From a checkpoint of a small mixture-of-experts model trained on Wikipedia: 96 SwiGLU neurons an expert, 1 pick a token.
Below are experts of layer 3 (counted from 0) of a mixture-of-experts language model. Rows are named router (the router's row for the expert), gate (a neuron's input weights, with its number), up (a neuron's input weights, with its number) and show model dimensions 0-191. Each number is 128 + 32 x the weight over its row's rms, rounded and kept within 0 to 255. Numbers have three digits each.
After each expert's rows: "gets" lists some tokens that make up at least twice as much of what it gets as of all text; "mostly gets" lists some tokens that are sent to it at least half of the time. This comes from a sample of Wikipedia text that the model never trained on. Tokens count by the router's weight.

# expert 25
router:105104144094124146172096091140141145114110156113152088090109166122069088112142123197144098141139089161146101171105160140117124114172151149136090110163110122165161080165139128133113164117099179135112121132142129132080079124090107086198114121124132112130163156150138201119153103101135147132156236104071116083156166214161134083086115174091168172143142167144109123107168111090132163117164129126143136113097109110126193120101174099091178107124148173057149124179119080135108131181125083098197085098109173136083122153149110097082103105128080153117176071103141092075137125085170150172
gate0:079112078136138031165187145141105140135120090101123170101080125185131114134096138142168098144161099136146094121112124100107108125108176167129071195093153139116101114156202109120137125135090143099162100138100138109123140160134124139164133077108151106149103089094126125126063159156095168151095104176117114123125127136075146182203085180122155158222167147104103119142168144136125131148113125159124140101108165155099128106154172160061121081169158182127134076123154057111102086192079117064157106163154147110144124141172123158138161087091155122139131059137094145135097061086128112174
up0:111112114173104118094168231143166125042113096175097082177129078074163145181132169123137205060080154159143119076126110118173161153105130134156106114168151126157149115088153126137148139105119171116180126031093102153112081144157151088132145152118115112177139098125154181117138110148116104108114155097176165153132133131079105141119144090116100167141136160105087120186194144107101110123141172164103097163069082139138154097065129108118131169115108092154152173116139131142144128085101146144193132101114140108105076062128113147156106169098155133167065116150146106110130184128161121160
gate1:131154146128099157183139133144188174100071105139130117132141148096090131106145174088099093099155126157130107160091148151155115123101166123097056132098083081114114132083117173141121171118116111079097144137164108080108141086061115168184074123137142085132130152141173102194125132065118161133140168107154107133155106159168120147164123151109102138160205124147128138153105113203160150115098088073128126148131093131115116080150125131121085122163172095160108144104127085073166201111127114048093167161187136153083082080154162173119050147140125129108159159086133079083115106177193115120
up1:129119152051147158134122109150122167066164176124153125140129132129139141081088078097134112136122103069108180147200121088110125069117152072143168149179186095199114118112118167066153075118149092167118165111165118161144133196155123113130122140152098164114107141140106129117092111112151072119152076129081122131124142141149129111133122151138136203148118083139126167193102143128158157118098121154117072089084112127169079155119182135138134127111115122129067099179160097141152040139145123150195106118099139034126146131112174123151144186146043134152097100124135071096145147104120080092
gets: "on", "or", "ar", "el", "ur", "ol"
mostly gets: "real", "tour", "guitar", "mechan", "ograph", "on"

# expert 10
router:095103141113121152124080122114118077084095149120115090100117060119100106089146170140146089135118142141166130145150155143136216115119146107187108131118122122172177118135142207108122148125178111183113112085142137117087068075119146134136073061116155138133181131155120121122185108173143149167157121128089098078114147120153191193137092110124065208191112155137107165108192115147063136121170084203109129115130137106139133116098182153106135073094126140132147152135107108135094167156076139125121101100084105176117106178147112113067175115105116088146159114102158134107135102083188159064
gate1:176114102151083071114146122095145094132112108135131190105151155184113162121118115069103080118121131120148087154130072091152142069150120059102116159072113116161166069121113079173152148097073124111145203127133114148120137061127125129131152136130115143109118114168182141183133142174141134210159083158103097156125060163077194101158166118103089130180107150096113162119098112148107119117113179125093101145144126122166137132136147151124043045143107138102121131110139130159104096109128105117124180114177199145107109152150088089152159162131145098102116073088104158089176069165094164159
up1:140140090061081074115111063122165101084116105099137172092096141133087140142092095081155123123159143177185162089145152106140167144141121080157047154092092104111115106094139125157107125178143118088115163140086133129123124038151192052111165105139129150155128151159159151128122180139090121191149153150096112139064157159165090073101152146132163164142131113144129151085158104134174148172140136143113134158101091084173163122181115155182090073170152164132091132134127122048111082146191126111103122147153210118107171138095135159144102161141134091114132087086091113169129102126126116155
gate2:185109144130126186150150201138141189177107103122167064116128103203140074078195089086112142106096078168108142124091152147111098160127131125147128098095117163108148144159227120074114081034153170137140128157128146174072064200125073144111113088145145160131154120198110093149107149163153107140116093171129090137099113139109123163144094109132148166178074101091117119082119162098128081146188141121088111101107150142140114120125118145117140176124145187149133141171153143127148161107078168147100064130131127151090080112175125137168119132072113094115145154156151096112124123114135157131
up2:126125151143119157078144079143098105113057149134093077151162130129124138158149105108158171111137017164115185172133191162085171111099117164152137097097161094122129113137108106127137090125158087111094107155120141087069080133114162043153142132114067158099114108122124155085076137120178150125161106157105104113227188113159112108131120143180158157153107117099132148149142143177123058170124077126125137155116150102079130110084094168136138119128132065115086140167052116168143164117140162114090128157108132129160081162149162122149149120120119130127191157200126188124138174188136142106
gets: "is ", "a ", "was ", "(", "in ", "an "
mostly gets: "=", "is ", "widely ", "commonly ", "was ", "are "

# expert 24
router:120092130110140134143110074140190089073136138078120081129092095120116141134112148149112115097108151170156149162114138094110198112193123158161068154133111087117187148139097165135107140182124136161053091122142157128090162075129098140147123090085135116165103148133058164116153045115141162176168160080051123095131151150124126146118112170111112159183118171178132123120144117081123133148153087150169152061114148149127143124142176102130144129116092170101161137177129136191080141141090142071161123081130159152162107138156137083084114120147061138074133096168114115083126106060188192120
gate2:132130092115073085150111141126121147162056127137130037152125131082118131200152120113110144076098105103139101150122117141115133147163129122130156128080192069119068145150139128093144166165124114156139078080157163047176136113091127050172146084136096112132102115153072138142124153148142173116122175121140151100123117148144134218092065147134152109149155149167211166089065107123096094156130133169165142195154076136186148113135175097116182128126104092122118122163096087150144137137073145166105124128102134116186156130168137074131141130127119140110066084181099123093101133178114148111
up2:197115157148117139077157156122097157145117189143066166073161082170092169109163056083168126155120151119101158103126131085105082163131090180084156121115059103122139159165102165118118112146088153121171111164141090149178136128147122115148134146107197100142186123127065063081173097116161090124164129134083163132170151129145075168095099138159100139139106125134123062096187112113156063130064139125131105107093128113159174127116065079151138136119119139115106134111193147131095183152130051142153091115150114173095079141069144108119111111133110138137166173133081130106134148138142145187
gate3:090159126142214068113157079154192132156118167143098125098161158103159103112137147176142155142155165132176125142105142081141155146180119174126128105071170130150162152115101114057057143108180181136106122146131148126152137112176175111087099083104115123141119117088110147128088091129084110074158155095120088103063080137161091138111188128103123081214068130124178154123141125136093137117152123076151218169125102132109183118155169130142111128146131205120197112144153148107111196170178100105116135102180138111135155134178133108122105091091120104106100094136145165151092112130123151148
up3:125059098117098078078135100098107128121136141146130129099157182112102163148140096102156195100132132147127175106119218106101139153101135168092121131160107143128131143166153117141094071052131090058145108142077147104155140111123173106122099136151132086148122092099129089139137133148070160160106120169110150131136155118145066061216122118110156145070127134166114095099141162128106158118120079147130181157154095159162120100100136151182141090186125150229078086149076116135091123135138135096081120094113155149117076161161076162062111091164143058110163101166127155140119127091116118080
gets: "e ", "o ", "i ", "en ", "us ", "es "
mostly gets: "io ", "anne ", "ians ", "ique ", "ville ", "é "

# expert 28
router:105128126134137140163061075108141102141118145116167112127131143135101144109115145158083113117119090145153131152099137138137105113195110091121088150196163106129142129126128149105074153171148169175107080095131134160083101125074152125157136148119123136147124146141076163097108124101152177166172208125041119113135166186120163092103101106073133177139065127139060114088157139079132153109140187140087159153076121091174160132111214167106163126131120149101129180179124095156101149142086063075187138108103161122083072196182130090127083085124115129108180096115124130090097131116147152173
gate2:116065191138128175167163104079084154159130155179125162182151142127164126144069152125144134141123120164132140158111094133120101134118092188141105166102117117063070127168079113145112130175142082198110135130158101134113083161144105107173128112137127135156127100128097104144113123162146063173161106138068086076191118142183173134150127116096153165138068114100065105117115106148086156169096121089128140079099186068110121088060130120082119144108137095081074151135137114146151106143114167120111130082160156027088100091149130126193129112120082124153131151145186180102121101156149144174
up2:190113169165112170145129120102075149130156082107219131161138117131107129128119146156147133100091110161074096097124107111134098081118134139179128131101134119130145085090106058138099119162157096173106091149139173148092121099108181085117159120162102094081073115112100107103124088191182167133115156101103136133177115148150159142124110046097150197123107150104116103122112141095149132148136125064119123065166125094098190089104123111134165149056171112123087168138171124142158091137118141145107186210147098102191183133145123104200152160165118145128156156069155075115108104187115144108
gate3:128179145074119102106106118116072149042168118162153162148134092125151092153153113081081141094120140126061104153161141154174084107125108077108124173158124125130104130106088146110130170084084135152132115102086144188119140148078148176147116097117111131107123129174109110101087122190132142071098156122100119178103106065112162140136099168055165142056139124118123129107091114123169148094119164152120125130189080105195225140153082113158198148083100092070160153147123119116115158149115161149155181146150117134136104178185167084110132100133128134134167091169153062071123101108112109120
up3:128110144151108116088107151174108071212122185154102136075161112141123105134153115134124150040100134197183085106104168076177117072157149154116102115098111155099129111104170132119170117177150091167101139099118207119117138098133116133124144155093140108102144091088162134150104139138122114149133112168134162162073087108079084091102134136220182120118135101096122109101132093176113087222169123144159121142129145164127116148125099116117170136137104103152114132104156070160139082187077087097132185099118108173110156134145134161143098111130109153154127092181153196138085072067175132114
gets: "r", "n", "t", "l", "k", "m"
mostly gets: "l", "r", "k", "tz", "d", "edy"

# expert 34
router:126136171142129172162085083067141162111167176077115070104117117094115096127085163139069059182083134125175127170148143103153145116157181141121116152166058134213142122150067122150138140124145117128119140104183111128116099110135122090145111142097151084186158107138142138074177089136155200204146143050105137043112162136083167159132065157141122124218126181139122137102141133094116164084127111157208122092108179146118119091083158128159120101121154120127136143135097080137129155141098146097113136118169154144107132148159143143064099120141066152111148115177100121128122107121141128142
gate2:175122134140122120139093122108125126101142094083126087153125079129156090118138112159134123200133122146061149123156135094144097195056119091208129132128142056123198150143112141163091142062099176140138102096135094102177112115089108182155154128094194149120152143065127196165142140149153138092131178093122102096081096157093134127134074133128153099129164116133119193143220156149128121142166121125078107115122108162050139119106167199161066130111111107167122103106186169111143127134083132137143134136102144132101167132108132098162111082088158138133146152102214172118160113124079101158
up2:199139117145169125181115133075121122153104146138063061142156068168128124135121118100177154177113151157052085122150111114165126120067124112111102094173165102124144151109136151197149156071148121154146118126148090116119113178054185123125158095129228132087123134105125174124205167144111163139136220145115099143138129145129135047118122133121136084085111125139147174082167091071116103107075147172118067119154128181171150126148141118184115081094147113172103116147142176148129110152067183151178127160129111136090148117079099113124157088123148131120128132138159119113124137108121156164
gate3:177123130148092160159122133104103127082134110098143035131146096164149138126150143161145113109167118144128112170159086103100079102139055105112183103220085087147112152168053140078125092173166088141095177065083100125133111118152063100106120105144114151143188103067188151023086113125070140097112136107103153151121081131145091150151133146133161124153085151170095181158172178125096136139098134101132122171161133101120152146103148124124136096146121137136130121098152095200116161100112138074143146136180128124172143136182144128118142118110130141109105163178080054139147133144104126073
up3:206169097127090142193133136093157089129083152162129103146131112139135111142151133145094113136151116111086167145103107142133093116087165110080160123166201138199131059128091121155173132140128117136124096137081127150104162116108135139136184096101110157147220153136222195074135093088118113063121120105173125115112143153128098114157105145095139131132139127113135147157134184097070113138100089158131184157163111113195088139129196161123165155122149125102085146124141089165072127063123144087141165124138103166166138124145126122107125126165195153142115182183160074118193065115090093118
gets: "of ", "from ", "on ", "between ", "over ", "about "
mostly gets: "between ", "about ", "of ", "across ", "around ", "throughout "

# expert 6
router:122130156121153133157087100131141110119148144134164106153100146087061082080102165186059121140108098120159150151081214181136130118156150096187106124148119147135143060116101151135040129137170133112121101106136125109072141109075146066178106132096120096161127176147092169111117118184149136144179200139091126130127181128105128137083112122068095137147117105149116105142178151132152180128177133129167175103110151136133150108114160111106109097105129142092167200182114138228109186153098071079162117087138090146072100182158101127111140079128135139111148091131152074130100139097119162132
gate1:182142125098106121141091124071119128170165138189160094148094127142116156055153134149185167101143167112149160104112158168122104129110131179106164084131125098157141171114121177127152120112143094088113149111157102160153126148103101028134126157121139137101181174118119130170156136108130179168123153130169139146125201148168088123097149173143166141110156141111124084147180168137147156085111083097095164110077210124155179088136178121094110147131073115174118127184041136118148130171138162145082112156129125102147132111094063089073176119090070059129126164085129122112153135132107099191
up1:175180145099115088078121125141105150160098166091087146138126094124127112115154168122158180156077084090144096080128132140139115115127107165113128103139157056130121188135149135232165138155126117132142134162118092179111157148121129104119178067143112163173138158170075157135122097119139122214103132138082148143087156093123133144119145139138119133109115178132070137102084133135222125103124105106137154111121138144151152133126023072160110115101091127119159133119171140159114102079146142142141169082186163193093072099151173155105129154110140091126075083142163133163123075037110136092
gate2:109106136136077113138138136152136159079198137129146087152107131187106202079153098145170179132123083133183187138062155103108135123129105114148145142104173111054095148175098154093095143129114118109167056132113184132114127110114160137158110150141144069111105145149123131193144104104189171181170107153142156126134130096165097141148104123140069173135146129108107104103093107083133130164188087097155091116130061067124138132182146118111143159179210172104130107097215104140121132157103161087088156188106121148124154120180070127155096078130074164151134137168161114122121117106148118130
up2:160168146159110125153140158151154130129106069045149139127151102097138181186116116144190080079094150208124111174196128100129164156119121149115081067115124219175158152128127091158130092150121113105162146086169107118090133158113135079177116123118139188145106126058132080174147107160132097085161086111138099119134119094107170103109142116140138148130084150179082078149106097144100120102102127105053121166110129086074095105171177132130117093125091139106077152151168119123143083100176098115136158101091097178153134136074071130155088165121137158134143114081164075134080119108118109174
gets: "o", "u", "a", "es", "an", "as"
mostly gets: "o", "ene", "oo", "ze", "ama", "ez"

# expert 11
router:139085177121206123126115127105148149118188128094131066174077141123081089108131117138097061154109142143150179135098133159147154112146146120135126122145114123192223121131078182146100172157140087107122109090181123179094089096114066114150135136119174098151128120179164188112205114148144173159154122099107173105178179145139123175140107096106100141163099144141107087139162189111097156132128088176128123161064122128079157113124152146177135104115066117099155148156101109137117157185091121082138116117165109185075108163151111150077104125128103114099141105171096106122048114076152165120
gate4:091092151070120138123099090132115172126194137113122152148116070124102082123096095201097151180114096153139154060104078179125152082106148119126124128162141136218113187202101114103083140142059101143071167123136127112128166093150140132167175148195106168171126120119166099134139139142121140143096097120071116123163127141116108137100153123125122149135146063123173071134171141194151190109126157132197153132138055134092107120099095130189087098149126058144139151108101048143172110149175086133114103142182109162139123121135126120154138126149160112142119105102196143093120088136144097102
up4:110065130118172189146115099139140163127122106107096110163126136125125090152181088177050155130141126112150178155060134123129155112128155117131142135136051129185130153144154093131157106133126101118102170171169065128158148098148117165154161084160079129091121066090157107067123150094137063155131101114163136126135051175156173140077099188138145146150107103126097117089116163184126197096120117122119148142100044165125074118131095144137079059106125166124171079125183093145153070143199083134089130093134091158124170116120114123129138141161137124115132094134147187139092138181150111094
gate5:110135135103113156148115146162118120146115164167175154113093093160112119104135150159067164094146088149200161135136113134083170120129117129108147165119138120156153093110166099106118150065137190093099075090117127176169141172084129127056152117116129156108106133124095124131117148071181119109087154088200081096114070090054149142165112086161104161103099080128106116174144118075110151144085116078160136119131161149132177112118157136158084178135142136113121117093133205154152091122180100091130174100165096158137133092164213177121103124079067161123123085135091103096148094157170059164
up5:139141126109087100078125126136119179188089150127104091124077113112134148063087096155101112143120089134190172133132127152182120129133101194096059085069152109188131164074142174112121214154126129117102162103148079123119111160139144142101116159189131053116127092129117183178115184126161095122169155091165103127203144146130165080119122093156144095152073145115082092151102155130134082104109095115083139119111169132108151153159101148106129107176103105090166092100168133124081074186119087082164146138122074093131166133144115163131171166107139136143149092122122143211129121140173086110
gets: "| ", "; ", "(", "/ ", "|", "0"
mostly gets: "–; ", "(−", "teams", "points", "isters ", "clubs "

# expert 38
router:157095160088145107186095126110121124079166124071157105178098160077086090061067128136059121114057111119124150171098182151139140104152127146157099139136125113155151082178086153141125151133150129115120115082136134087093130096080114103182120126090151123115148132162115207123178134075135157164148180086091112125122148149117154139105024123080110178174141149126104135124167161116138138120163152138162120145108157098118157108093153135141112127095121177080194169144103166163075156176086063110130093105098099127146113167139150089092134130108103162148129084206151121143094122068182174152
gate1:100078152096081120134111134078130142147130200181128141116086103152117161026108137100144159181160119137119125128177106212074107120116095114165139197162126187187170168130119126086154107140145088155147128127165098106120185144180098131096155118140131136101117122124084117165151163111172099143119160121116104142068170143101185193103123088138162140080079163053113132120104119101146138055122144098130112122102119078151161055122133118197142119139068110134142147096135110090071106180104132135112124086137172111132109096175137166117126086150069155085102148079153123118191130114150129120
up1:095059118127090142158089124079134118127169169138110154134111071146056163102071222115153151131125112092114149117092167180111108140111149174124099132167167154158138189137122159119135155109175160164152174085139101128096142129152082134057137089148170207073177137155124073133144129068184163084109134156117094111117125157077152120139116084142114119102093178105130115086071114108136161121091136102135128195160129099149164135119125120161126186157102100148120098100136158101087155135117136141100106080113176063087143136182101128160111107179065197152097124150153114110173140182106116117
gate2:138115132113132195127167120170127088076165152110128133147075143114184152135167135112121096107195144094121152138090092122150112107166149102096151131100080121130167028143127154114078131109124122110147062131066188139093080119161163117087125046136119109180095158176168115149112152139211189115144139133096105143166154136151169096184136091147127177130164108085103102102155105167124145084113178119154158089109083120138160138104074129118135138130116071119154111143097126118102085153124150109097134139104148116127098136056095160095129168050092134062096143110136097168147126091056168073
up2:168072095083135132146115094111113127117107118177110103138199137142177160162155115141137103154128079152168098154148095179192150148100133054071174108140120121115090107136116080123061144163107164130108133142108089084166162149128124143062161135115143120131117122152110073133098113119197086194151073092148149126113102093099217181137115166176128113118107141132137126127095141090144058133128083129071108098102101166109115189185107138103122210082170088168127110118091153106138095176070098114141181116190149111125109152158120083164089104140106149120135119140051163129111149139127099118
gets: ".", ". ", ":", ",", ")", "ra "
mostly gets: ":", "tery ", ".", "iller ", "titude ", "ri "

# expert 22
router:142099123100150156131103096108187091128149185090102095188044128098111138178109122139158064147048131121155153172134132154122145103163155109170098152111089091179150113116142150136112139187183143163109139116189133086106125122126103083158085072112146162137148150155115183097119095079132154160172157093120118073135157127136166179150088186101138155130113156149148112102194105123054152174126139146135110119087147114134143134133126123131144039114144104098162137145067118142131173141108115087164116097138098138132126137136166154094057125095097070109178103210105145062127085105167151077
gate3:086063079162135191113065141106083091161163166144141141089156167158178161084136158118135107131128126133166094162125129170139073089146150087101126104118141146128161139155082106149137096139189116132183081145142131159138116128120128094166123115102125116126150134124195143081089090184095103097206149138133079139101139132170104098173110121076151147093142163100134107228171143196091144142125148054109146126101134197168149118161123125106096100083123131102150054114145156146091158134140148097118145150154111124151132085162089141119126127123113115235219138091146129093100162145160148127
up3:098134136138087098177177107158189141136086099142154132098113115110167118116149062149071135115138131113097141088141117118116130158158104140155149132144162090116127164113121132163107155161109087099135099079133106096109120163116118133124154144140105109128102189111062061162179144071177156135087093161108125122182169129185094124097123159120088094169056075123137180096128168097114109125143157165132143107108138078116143094115197083186082129120179185179103129096114120108189135174163136115164131173103134091073075159109158085133141142123140183045102173078129101160076087110141061098
gate4:115136163160115182121147125081108189126156124134112107161109110091142103108138099145145165128145101141221104152112078091120145104190156125080126150084105182104082084120147116126159126100106107130172162188112137130121126156144162126109115101092096075103110167134165081155185207175127138171126117123099148104126129106153144175109086104130142165160112134135106121086215137175188084138145130164123149105154137096140140000135106156089105162118140130150177103180179089130125114140110170132189122087112187144111135136167100066104133154085118119098091131107090179167088098172120147158
up4:076126121129164111135153167154128165141137130119106094115178099102161130198151132183159092090103144114115101166111170163186131107142145113149133112135120122091169078142119097113078147159143122157121158157115151151157093106171098181199087138106155084188163157081178101073046178060129122147087156135141075123143156141123072133088135096124188140177162173089116123125076053103170115078100095110127132144122102105070137122162187071125152164077125127143111125080123161087165157144109152119130083153154083114154103100092172136102065136156135090148116081083147128070116145117110123082
gets: "which ", "he ", "who ", "it ", "as ", "when "
mostly gets: "when ", "they ", "which ", "where ", "until ", "However"

# expert 37
router:155097150148124116147149122114143158157135162064149090163079074117084121108099111132137084120099142131120100158153130147155133097133146130178094188153131145099166131132128133190062144128128149107115126111166138076098123103097095135177137076120200145162213121152145195088185114092143140157135134106091110124164121128091134170132108172108117193112091120131135150120163154138095177154158168146113110100082179107061152215125094172107211042087124123123115141169094132110100178141127146115183138117114141135134116147154185091133129056105044104125132092187128137127087137143163124075
gate2:085136061148236154109111127185158172111083162136149097153124120077156163075147124143118113106149174109129122179081117112103166165069120091141103181133143094080148174088112178056115112130137105160087086157080124151145083115150149148151152137098128131088098134088122127147148211140148172179130102093146161139117129122133157114149169110157150075126111191131102114066179116185131138116073144172125113095121103120148184188150120113124160153153118146121163166145094115145153149127111084102127162129106084151136132114124174092100155148145111103156093116047177170108061153127122057100
up2:148141209111073095131136152129110079175153108111087139065123118144128111165108116125091154132140085179113090117207115142098136118164152163113119095099172145188163115139193105161128118139119112133153142113196112121134100105142118164071158179145131149201152090115110170094106092105132094122153109138134078139134158147112141182115065150090117186139077106109139127201113100118118162110144119099085132135086122089139117063109127109171135150097134157174122084163100189079107122103170167080096102127150183124104159160125035172145112070132138112107123156108122159123178054092124145195
gate3:136146108111141155141131130131128148108192128038156137148158176122129174146117144151138088132169157078121133105134102125099129102190181137105103117139090165145138070177108056139082093202167127129102185124128106055119103135158135108196110082140053157134089063123143150171150149158117119131085078153111146118126153128131189169119136087117144103147138124151154145120202121070130122082162106087149137106091184084141141136125124142127125082064111120097162110110108147143115125142071139109116095079118141120174138096145212102138170114090184121111101123141112097087113061125025121110
up3:119103132088186143115122051170127108131089122182094069171123091090136128126120139058137140169121091162112142162137124115171105179075115106113135115149124194123155171162121177154149114087116115119132063131127152168110151191118167164085113155097101136169140142075147109116099039087113124161146151114126120144147151167118127146136108162162133177071136106118119153128101124142103099138067095181118108161175072184145109144163158121060119149167181153128119096143153084109149135125165147151113099165132118148074116116127061107186094112131050094048147098146121094140114159160211156150
gets: ". ", "\n\n", "\n", "). ", "\". ", ".\" "
mostly gets: "\". ", ".\" ", "\n\n", ". ", "). ", ".\""

# expert 26
router:096120187124156096099120078119121140116168160098098090114091103065107115109125121141087035161101125121166142138128123142159147096124173168208075163113117117180155135160088159156137161152179137133117103088150208110090140111130069134142091132147135138156153122134112137087120078176161193180132142079106107105127163164146153144156078125122140175146078151139130151075152132111118181108139155182138115103132196097124158127131163140158110083082090142093171162146094137140051141152129117105135135122116127160143088185136155112082091053073130124149142127178069124091075077125152189086
gate4:133139123144090134165114159119150112087153145170149132123062123090132124116130130140107141177183100121186130167154148097187128179082115134177155095150155080162121149124145097117151161133145039113160210081158202149107112127101087111110057129197153180130161098166170137149128125131129124136139098124096143162103098146114143151145129115128144224107056140075123087116114087089099103144120154185145103116127143093197155141102134078164158148093098144112089177166144195115192092114102117184111110114112185142099114150066142169103152086125143108131138147139074166076103152098123146108
up4:141110089154149115158206105139137150141140102123073178089086156153127123152117134106134201111124087084125139091050145125102114087130116116170082146130089149095161084123101128085116053078134128105099161145116090124121114111169179133107116112172110086157070203108168177157141127140142130123221147118139138115147152103183230205122141158090113139146144129123098118112105111180108098167153143172113075120132114096112089127086120136169176120134176105111139084099100113136094159204135145090175152154127151117153150150144138125110169123149138159110143114126137137240100161141183151131
gate5:156096164112155157147115128099083093050183151178137148129109032129141139084101123118076091131132152142111139146121163109109148166099140159141095142101149118129124123113122123117083155105174157131127079086061118109098158123134138133142093124111084112112140155037091136131108147110137152181174135102140074100151100142081143165154080172167149133097151077155087126070090116142159115168104173151137148090162135139115085137129155166154085094135130146149116143140097141051105149039200213121144096227137147164084124059099134150121108140113170116104102143140120116123112054138096157124
up5:085168197071120108165143134140099101096115143144143119163104074094114219101182089142113082089132139063128167141134111166146090129099153110113155071135143157131126068146141187091090141085135114132124145106136141125100142078142102141161140070079131175072142101164143124131144161119129138153132128087152117151173100127121098133194122119135149124152067082087127097108072173203140078126158138156102136106098139138128094092121161170109088117141162205170110178139198096098160152115134180141125093222111115137135116090172131128165132139168117167134047147151110106080129118154157100077
gets: "at ", "in ", "May ", "September ", "December ", "March "
mostly gets: "December ", "November ", "July ", "May ", "October ", "August "

# expert 12
router:164109138085133164123123132108138100093133148141164093089085089116049090125122148103117057143124138133156125144150160136164177052145126155187106184113090096153159139120094170151132149131154088117127108106158149152121095118120111115161110119128148149160185136143093167088233061165173148170133129123090171112113156130116171132160122159135095125144134129151129132072131140159069135138123085188121127128103151057130147156092150196163145055121117138101124160153099115170057158140095162072148095062101103123124097186169137128092126135070083140127176106139100080120111124090204166079
gate0:139097120095104098123139146102152125125119199139147079112085169070156155190147142125105149060071137108071093132113128138063170156139115150158106129177092122138121164088082152098162146171148133109139170103139086150132142129097091173094141124177120139164164158166058104173125157122133141136113132116176136179125124169166133102131098111162083122184093190092167146096126170128075142138115079107115129063118180162129118094076144123148191116146134088158145148202128175126150112093136127131070125095124082130136122161140169177058100137150117118156122192101142120074093113181113102033
up0:102098125117107125179117118144079163158071090090111096095147120159165117099125156157121103123083138091177129116183130125028133135098154059091098131139138093185153108082122138077124132100159186100112114102057144082121115066167082105109117177101066129106140072146144124108132108132097133072099114162118123087145141105115131156121134115118158116134140164162164147110095162100178101123139170198093183107073089086151150118144142129135033199114088175139119112123145065121105157100086134157152131139099154103111117110197124087148087101153090150133064155132074128102087118095155152158
gate1:186095095163105204101198179122140109116101139157143120177111131086106102158139107101109116100164111128108136164140137111125078137136144184162091124130143135087109079145115129076109123114139155122131128177152111070140147149152157117176111161138181115148158121123101093123111077138090109170165102129152133151162126168095101153157140141151162071147138117090077092115168149162149102112067159091101161086161148197199118118189215134159129116168101146119088145113077098136109170121121164089166165071208163162143136189097088066150188079119131111126169164198114108099147126142117151095
up1:094116163111115152140138101145107123126123157126117128113095069136137125109140139164106107151064100152231183169101185130187114134139146136162150168133133076158113154143152186147131108064107105143112060143061113120141140099114119119121073103174112133093168101131169151100134133104154131110149101114163189134150152100128133104131172138171139142167091113157132135127067111141182121160115095065159129179156135115096142180137042078104085113094173115136143127141118088146128087117174118139097072188084140126155166115174151151201159155091222141187161062128149111114088166109137130166
gets: ", ", "), ", "\", ", "., ", ",\" ", "195"
mostly gets: ", ", "\", ", ")}, "

# expert 32
router:152126139068112140167076074101177104136117197096166091097076109113104144087112142130088068157095085132209130177124124111122120122183126121144081200121103112197162140105083187171139148171173111118131126099170140167129161117134146142172098085114164107139182104148155133083153105141127129212147107057088112082128172138118147161163085177135118114192125177124139150127131147069100146113110134188162127143110217092112143162091152151110091098112148134128140129150069113138105180145089121075187138113151138124102137111171138118111072101090123135110133131165096096120114122085175163122
gate2:140166059123134153139145129151107053098087139122126034077186141099127155081170136201130081117164136101160137113043141098133106135151181157109069139097162111159128135156075183167175135150123125104115172069138156120083137086151115151109158103146147144116177113147105151071099106120155080152079178123095138117181123129125118094124129135150137149192073118120155119125120132170137168155179084115137141162080138138172092205144201111113086147125154113101074105108176204132179117117121130117143108144096123152173141148153125074141115133158137165133109112107171169124192117098148119089
up2:127151116158091097181084083094119086121084147096079084080158149074117105116088084166138138081122128104107181117105055116088144153142152158122131139159179096147105151179069123186137136130132132132165152130164108178094148147156141162071115128072115184148171139136125114136122109097116117106088198086156151129112128132108167121139076139107154176115196165123215102096104063138102123082122101087185113135117150158131096139084170127164177066170121070100148112104104179189100182147172120094110113137136151176145130102106132129105093159110112124112199154143145169116156145119169171088
gate3:204158147174114068128103113100190181116100113158137084156122144155117144161161178109116053137153159096090140133150105098074161184186198097102090128144106084189126088180137196171154125138128141143181145063189124133111147171056115138131199136117136087088113057109121117155136100097178137085102149124130089093098183165107146104095124112153128138138105138079140130086174206158161141141114109152150149116135130176136141081123145147138107140128081059104107117128140091144179152125145172088161133100123132154099108160084153171125128103116057174107109098146136134147140130110104146121
up3:131159133169093068117123064185143124157100117130203146122148119160120161137162158154141113096101181102143091132170120084127154151118129101142120090130136056167147028157069157146087179095142125181176127114148107152107115149062152122140166158094141173091066098135151150152088125090103143106131160123124113108154163103081141142130128078184136118127083125085184143111136139084185178072094072138135159140093115115186148144139127139135096190133109070031052135145124096145194126138154132109133126149080135141117105114082166163126077147132097106080139131116183146114122126104102142107
gets: "to ", "for ", "by ", "in ", "with ", "into "
mostly gets: "would ", "could ", "to ", "into ", "must ", "might "